Weights of a small mixture-of-experts language model, trained from scratch on English Wikipedia: vocabulary 8620, 64 squared ReLU neurons an expert.
Below are experts of layer 7 (counted from 0) of a mixture-of-experts language model. Rows are named up (a neuron's input weights, with its number) and show model dimensions 0-95. Each number is 500 + 50 x the weight over its row's rms, rounded and kept within 0 to 999. Numbers have three digits each.
Before each expert's rows: "gets" lists some tokens that make up at least twice as much of what it gets as of all text. This comes from a sample of Wikipedia text that the model never trained on. Tokens count by the router's weight.

# expert 221
gets: "was ", "is ", "He ", "he ", "It ", "had "
up0:516519505452530555550491407454400511509543570565479532579480549460482440436448516469581533485489462538570573516467454490539397521529520455508527598477569424542502510448514435564517455477546487472564403424399534507486426484573531635454463551514564525546511582482565496497512523493475421516
up1:487470550493478494425534571491594530578526487490463467359456454452502569564428516445529480378463502440510456479480466423401460514496448501491531560456511523477423485490546536410477495538546483495479505463481460414406502448347441527506420463505470436590525521535473464493471478505445437546
up2:588475493435418521521603579565489460577468438447521523435466580473493508590461413491491517538496483516562535402555480526499537575534502498582467526394484399522465581417515513526545509510468401494495572555574468520420454423530508501441526504503493477491462598463563448541504465436453493481
up3:459573479501550493519368427530483519510441548464433483566460521478542411493500429470532527534542407540534436509477418491438478541429528386572438488403583419474505541573552575493457470458427596481491462497464452473519578478500400500510522478509537527491542545496538416486555440477565529519
up4:486430371499526369538402601454490566454517533595518515530485439485494456531416506537439431511459479538523482501523526483514558449463521475458460527487467569497516469506558479407503533470563478460574460502469520520514533516411400511449434513527437461474515524472572527534599493592452535378
up5:480527522463496501548452542513508567628484532507566569424549467525453535498504530489516508417547560502455513510618501503556422482520483541531452639331537443519466515437441536565524548496519573447488553433457521468490464498428491552395439501509472444513526521453566414482525480451560497477
up6:538425551491506503494494568525379484561598471563474376477502460512634422513555448490535543554551461547543418504491495518450485506405468608442490486467433492498464470390432548489559515442494450530444473560443434537430539522499513478517474489509547436514603475505523496506495479496438577551
up7:443475523414514539482595501457530585516574486421521500469500532441630435489538398489499505552462438555525555491491484518420496414563433445564457514500620450506492503440439578547409559515567580504539522478478528474484519473540512582546503557529452434444450523441487477556575520449482475441
up8:509454501498526537559500504477452556442423456517502487506466516505498528505511544494526573456501483399495508535577572537537371517564377409545502462477418572469490417519378472482452556580586475550546561504531498501450514606439527560535505423513512515448447498437456511557379553520515508487
up9:540487467465534446511516491376519550568494460533469550540497508525471491516535567482558555482570409564493536589483593566493404469586538392496567429545450521362509590563420506472469506448479491489441485525535465554527518459484553540506443518522484575500417469457482505451470488433520438596
up10:552575428463584508530425456448503411519476520456498510454523551486452529460452491485467455507529395547475435443418544468491399454439481478482524508489510478519518527584530556477464533605540503396466558580535575491436452467601433467542424479581563415451450435462457500503493482589514521456
up11:407507525488545500530396530487531480540490425484563402540621529479511484495525508475500453538504540425474454452472463472505573348497607502469487454447377474592545563531538405527516594496487516519552513541415587585477475510523533481524503542536500478473522556495393463498522543497489558493
up12:449558428448516393560546595419481550525552554480541521565571481555481449621496561516461530520506453462478497539507490523484460576561492548471490454373474551496469431508514502519452548524424471498474585479518533568501475543572581547523501500485512478440444530416437419625532499470539453428
up13:401553521517465542486555472459558404532513456463563602469477425431422579436510482397480392494395382462441486484508460477494527571508540427571496472543559436443466539533451428472469491562564389507463523506532463505459500523472509460536422520502498458560532476477494476561505532470515480419
up14:502487479394534577491594482445549459478541492396505449506453558440568516530502449549450516562513486515535491489424482505447412456579551454492491498414499558524355467436608464427442530502474524487433526512557549504443451500497491603475507573596515478441549475553530549492536458523534420549
up15:532503484523434494489598532457532420515497514392487502474442482428468517493452532427521499452483566424515552461425467491498527451517469549509483515494510526459403474458504434428462555536512482430334480416609504511484515516471525565511531594517485448518562531404515463632580506410496499470
up16:439450612461429543472520451512530460484424468534486425563629481508488495507487468537559548485460526499527461526472526555447472504541490466457444420539435507450497499564426473488501449410496411479506555566427525391462581479418504549452540557563503491601459551441529494604471538577506568475
up17:473526548473526421489491527481559659496531521560557512505492608592521519450498436500571550476506514527521482476501481577498521536527522491508483438487542503461472518554501406502466529445568446584412428601493418378476463584546526477563461559573430566465516585477500500528479454454494546426
up18:463436511500476537559596571543436408429424516574532492467603532513565413536482453552459578467475472447565497576433412487506561486539544441547459459490548458515500570468484515534509511549487481531512477486406530474463523503433446547471425603554505512448463423453579548512576490417471531573
up19:449505399495492436465573535454481569551456510489549509508508443525619402547577501593526475498502585498444440605484490517509602503450537486585506507456491466516505516440527582509471450586562518510443451517527400449501478424561463460514480531420433579374482539483524457517500512536476520442
up20:523437466518516434566440437554500419523479419509488492432494580329501487535522469528457571472490536476451544457530486540517494483457473531480547457540521556558447536481461508526503487463424506501448439462522509467455368558400507575460507577511427383468503524492468483413512474469447589592
up21:505479488502570473602488492514444499421404577525509624573516477544474527536573411505524565548499472540463521432513459498654476489620463516516441524549600601502495548554508455571503502515548405534547498505490538505433564522433471523451473532478489493497478523455567502573545519547540477569
up22:419456560428531506468468484519424517454581583469471528534517561527474497463494549561529546517520457577493576527547600533534493584516522458477496486509536521321461568426406482520517460490456500527479399460495477474517412470525496482475431581453616516505462565486478539592569503491486437466
up23:539423546478432602451486497515591438465529507415394464476501492492490450455518576511449494430497509466519468448561507555535463577514409470490515524440426506434415557437413611556485450455518476561485546443523519512403459539535570432424509485409513478502410430472442489537468528537514522524
up24:492572497566439489523593461487570515512501557556502475483521459514532558497396467498478461508419462502521503577519517508510548505511598501529490496486569468585587540515506603573561600513504586418481626437477541523404481511485398527624563473480512483556501551571541497532510437563521521502
up25:508500468549498512428558432473454492579438436462537605572588447465498497526492504586473516551480553548513520519479372466525473442491541505530395491438580555576433485583562395526495551513553528533515518547431465528458550476543486489447538426524422468490568456433549557511425582483468530466
up26:453490519558592577521507477524523456427513538456362508460478563452552514504528493507564605432578566521419420549518524501458580492581424529537559425550541447365477518427457494454504509456547412479478512547569507481487556457541544569527469532538478493491542425436493504568443484455526501502
up27:469553539460443504505621555472541413492465498503532468561531395449434448512538468431462527493558511586547516451561485506497498536529530479452520527528459483541481421455550506443480478449532557539494517489388474543490480491476631508489618546552543453431423465544434461547482350477509420479
up28:547576437486538430489459509528540506513525515497511514504460512558452513521456485533524458434556529493507445468473423489512462435612534488488527550410444544561364442441465542441458504568435436505551510504468406367579476492571435576528505488468542402516413499550415513539433498479545530439
up29:440435464518508537547529566480495435446505520413480518430526475478530499474593488506477550392530503546551524460460527495385468550557535485525655368494477543501483557474464488444433419514604519401535568513530541420462535521494489506466448487483482461521540536521454422552493608534501510568
up30:559431518451559622380575562516544452454520533476518457528557521457445531555492557433475543413462531535486450544552481509515593631570510438578532444499517461478496535526534548526558537480461509489481517538469546533482461458457558530517473419537636454464443426482444494444562544535448515468
up31:453540496363460489448516468508557470515523454439540603431502519420465498501490448475655519435550511435528428537559459455556445519564575554515440400458467521544533433444477476512452533472523552531516527435557545537526490570464555406458464543484480572502557525495467415548500490574542540465
up32:497523463493451587521528439470574555532449500596447541491451538498556477629504525478494398533459482464441454464445568506513517555377487500518450487435423482540440500504466419454509355554582508466444544501514450545510568463577546453586481525534501454460452525465449438537495525437471463438
up33:474527424498470489521471500412523527475581454495505561573616450487561441525575493491516380441554395522423542508532487456538472529455467569532504493521464465524476410546547514557489461455471510553578421476462551431425522540466480440584469480491588465583436591497472491481546602515572491489
up34:549492549531565460549586575595507563490453526464515412588475516542429548508614458539463512491445543500462521538500483482543485541564475508390502440401560434423572468410426485495428501521550520522470474553553519533499496525508415414538457446421414473563482482529554458479411541522514500467
up35:669558485503480530555564456567538512446513500544505454495511504452498527497592470378535491407519508487547451572393540495467474496458452602486492455459470577472457520407492489449501544463461498434470510560476535451460441587555627538438521514509528554552407569472533516522489492494473464464
up36:488539481467569487525488492421500437411432489513479543449528497532586487541579506590471495584508486518583572483520535511462553639542576429438530500542545486553465491489456553536529577518488524553480417522497626523526448559482462529532533464494522554447519526430504450623468454459547485377
up37:544428574473502495533598424544491499446455446605509474574492530511556540517599575601542514498532491558515422468446505535491428566502542424507445453599561460438521487422430503507539423530475411494430608515549477447498525458431532548558504513407490483509437495531570524498430487468507529479
up38:516442598446423444467556460473419489488492508520396428516478534544619523517506397454493534471485524525540624518518460492522511522410510468489522461497537422468461558448422416406584527515543458523527469598493434524424476518492550531524492424571574540479476447473433432479531471484572542481
up39:314476608505439490554479517477507522436550438515453497486447375485524531517470495542540460596445494457475420438500566470550488470422493582541485557480525478558504441465538577549512563452515456537542494496428587523417467495462488383525551471447509431514540525491452546496514521477488428517
up40:535504472491536476528540589517482565500470479479384474435453494640559594482512484504444523375508476486518515510420485453586403470470554551432508409573540539507492463557529450502508510571546496457417584489501414538492560539494461519532497477604449465530457530484441527421477510484418549552
up41:468463435492516517455498522516507552436412516548551544580497468518508405432501414536543461568525451534421438513509564425610516477485525554534402486433480587535485577458505550508496453469455565467605428508419568535519553448436606450534400503475487454492496505474469535506459562438466447520
up42:552435566571557489492495493408569543428523465445485544525557465449580498485529454512502475470503545489475471557509492490576477525559491459512576499464602501509504481365611454547494498593500352518440599478548509416483442522532521486566508461567578498535563500463522462491520447535439424553
up43:471411438479487529639577532406531453486445531543486528505512445542477519423508498533468572397498455472579540430500470471440518495587499419523512441509553470534490493457505542538418479463469510414566524496539548418555515510440598546435483550573473538473547487495581444602543439464534483564
up44:519538539541581528477418481449412564469489432544483428523493593434416550589511443486398482384503501487573408440575444574580493625456506506489493486533511599493477500567501489496524468523510458480394474529551548472523498506462522484540444527464572525492551491524507487397504498441476440465
up45:548484522550494447463582495531500452526506484540503452526455539550527522456466478581452581509446510555413528547506553536477509507456526490557569495452478525551531359564507421520436479564457581581494522464519463514513537480489610548473479520566406626404399510537524456455521435480419422473
up46:461535443437445518457543550515458455530524585481514501590549477481479541549445526507522510574478489513566431488510519561493485419478570398528573491537545494525474531453463423472448520446480493477330536553481574462445460476531493575557526460513477475509400516425471415465477604378479454550
up47:446432490472485543487555624466532474530399518526537452425487471475518541509479524587466514586483454488533559386468538548462492487495474543559530455428393483473529611505449547465449495490567485530453500447435486441467428548438485561555447556463536523465539506517503478543584592439474369469
up48:485490582499499496566569577535571453417458412531424525481459531505459523461506524559482541514553514375518540500511519511621457483429517458500549516396608543509478610459554520406506471518511518524483584548524473470391445610449383503526460548545545558490506481515517500491466525478462499489
up49:525499448559522514451424485495539475492502489415555535470540528428513521490496607486532502427474477500513462421474511479475555531409576431489458425449389452530593473535507514608463505486463611482584483465600458511465470532447499503419556548560524405454469532482428555488483497424447398455
up50:491458544599527433524592522457430495525513556394561504562457493481546506559503562542519611464512483507529541551486547530553419467553480592555535509523491472601429390490477444513411513480446467483596464527531535441447502473511616479449527515494499555429514567451603495550477457483490432485
up51:485520457468460397413483485449470546412522491474484412474464500527494626565518583535491500488496467542522434471485504566455440538529524469433596392469476522554497517447605428517505465412467478585500480590553616579514480500428520452533480514514451451529424528489506569429537500540527531557
up52:529506525459419444457597383548535483481524519623417528526530461518505500559412441489497490473539492506531510533423508477527471560428499549548449564549527530367398528454511465509414561557498420465531454449391524516401541448514434490464472508571459427483442476479506477468531456475458535505
up53:451433592539494483523509527550523437517490457518490528485486579473552452490611525449572530461535552512547514581582538396436545529461540528470528503502578523340487516500560585513451530505520516558607407513470481511491498505467540393454519494562501489586588519402551517478497575488494444505
up54:469529443496545498450580498566509554442553520521421492550538450481541424477610463440486475475415512490451450506428363569560558644539520454502492501482532431516424530509457502513513496461453467459509441510597518499484543477544451520591597549463471464554501560528577458490506460466524415429
up55:455490548455438543487556394612475408448592521511482527477449458485508498557525505460458453483507546509561439610533490501457497594619498446593445539470498520485432550482490535498499502586555475495474514417557488601457462557433514490582487449477446512405485461506548411509402466494484478502
up56:460531517487472485579585429481525493491539481498563573547475522447541508517535459478444540566579391535615567528497538448430469436524418414485496483464474424542473550474500518457423493494530501517589476534576510459512471487480478527527569483566576559498588532588568550495620555468583440552
up57:538531484462532427574558496510537600416499487457537529527544438441473553433604549521612495499559519541533483663408496545467553484529485526432521511500560519476542492533485475655543517454487566566472505504503434474563451512601464579481546571492497518456482546476454564485501527486512468531
up58:510535461509477519546513476499481596467370485530553539486439464507479446533473512455587468551482429560544538408415515575447436442509494512492559609452584387505464467502552517541516514468461461600588505510465597551492498432440491421464489552494463440434564464472482429464563565469499504454
up59:480518510522595433468517559558541478509535426538522465500559442608467473535460475531461468468605505499428529453499385524458550519590437492526475562585467478465499545541519437531493446408471444515639454401452526557488552524453432518607518476482450484485491506498471540600457452471478572487
up60:485441648510490522479409496444514515467544448500505556570437435547443503418510513498626480591484515519469455600590470458492505506534545528460496461506483522470603508517501503510439504493500463462432422482509563479499443513494504445476531570561515542483418628453507465584498487552409524608
up61:426425387554536504515520465478479453501531540492345483418508443492531524511496472462406591526472428519504507569505511499595501499430456563465451423509579511532554487501453530527517533417546474469486470520550547580463474507506498573498483401478414513443506479485433526533455339506527438506
up62:470511541478555534475503526595451490512505503477464591502559573446491457571424434462483422456505434591514537556456516510500485556500473494571512497442441477531555558517445580523550483519499518445465573425450533547539410482487558485438512583510622549482462454504524487422429554544432602622
up63:535471468505483513555521473430475488443454487575508511624517510503472526476467574476554548482580507516507556534518468556532470454469512509547466485558618442550529505363522546510520515448572454458570481457486515593488423621490575523552529490468534513484561505486480462437451441428341423466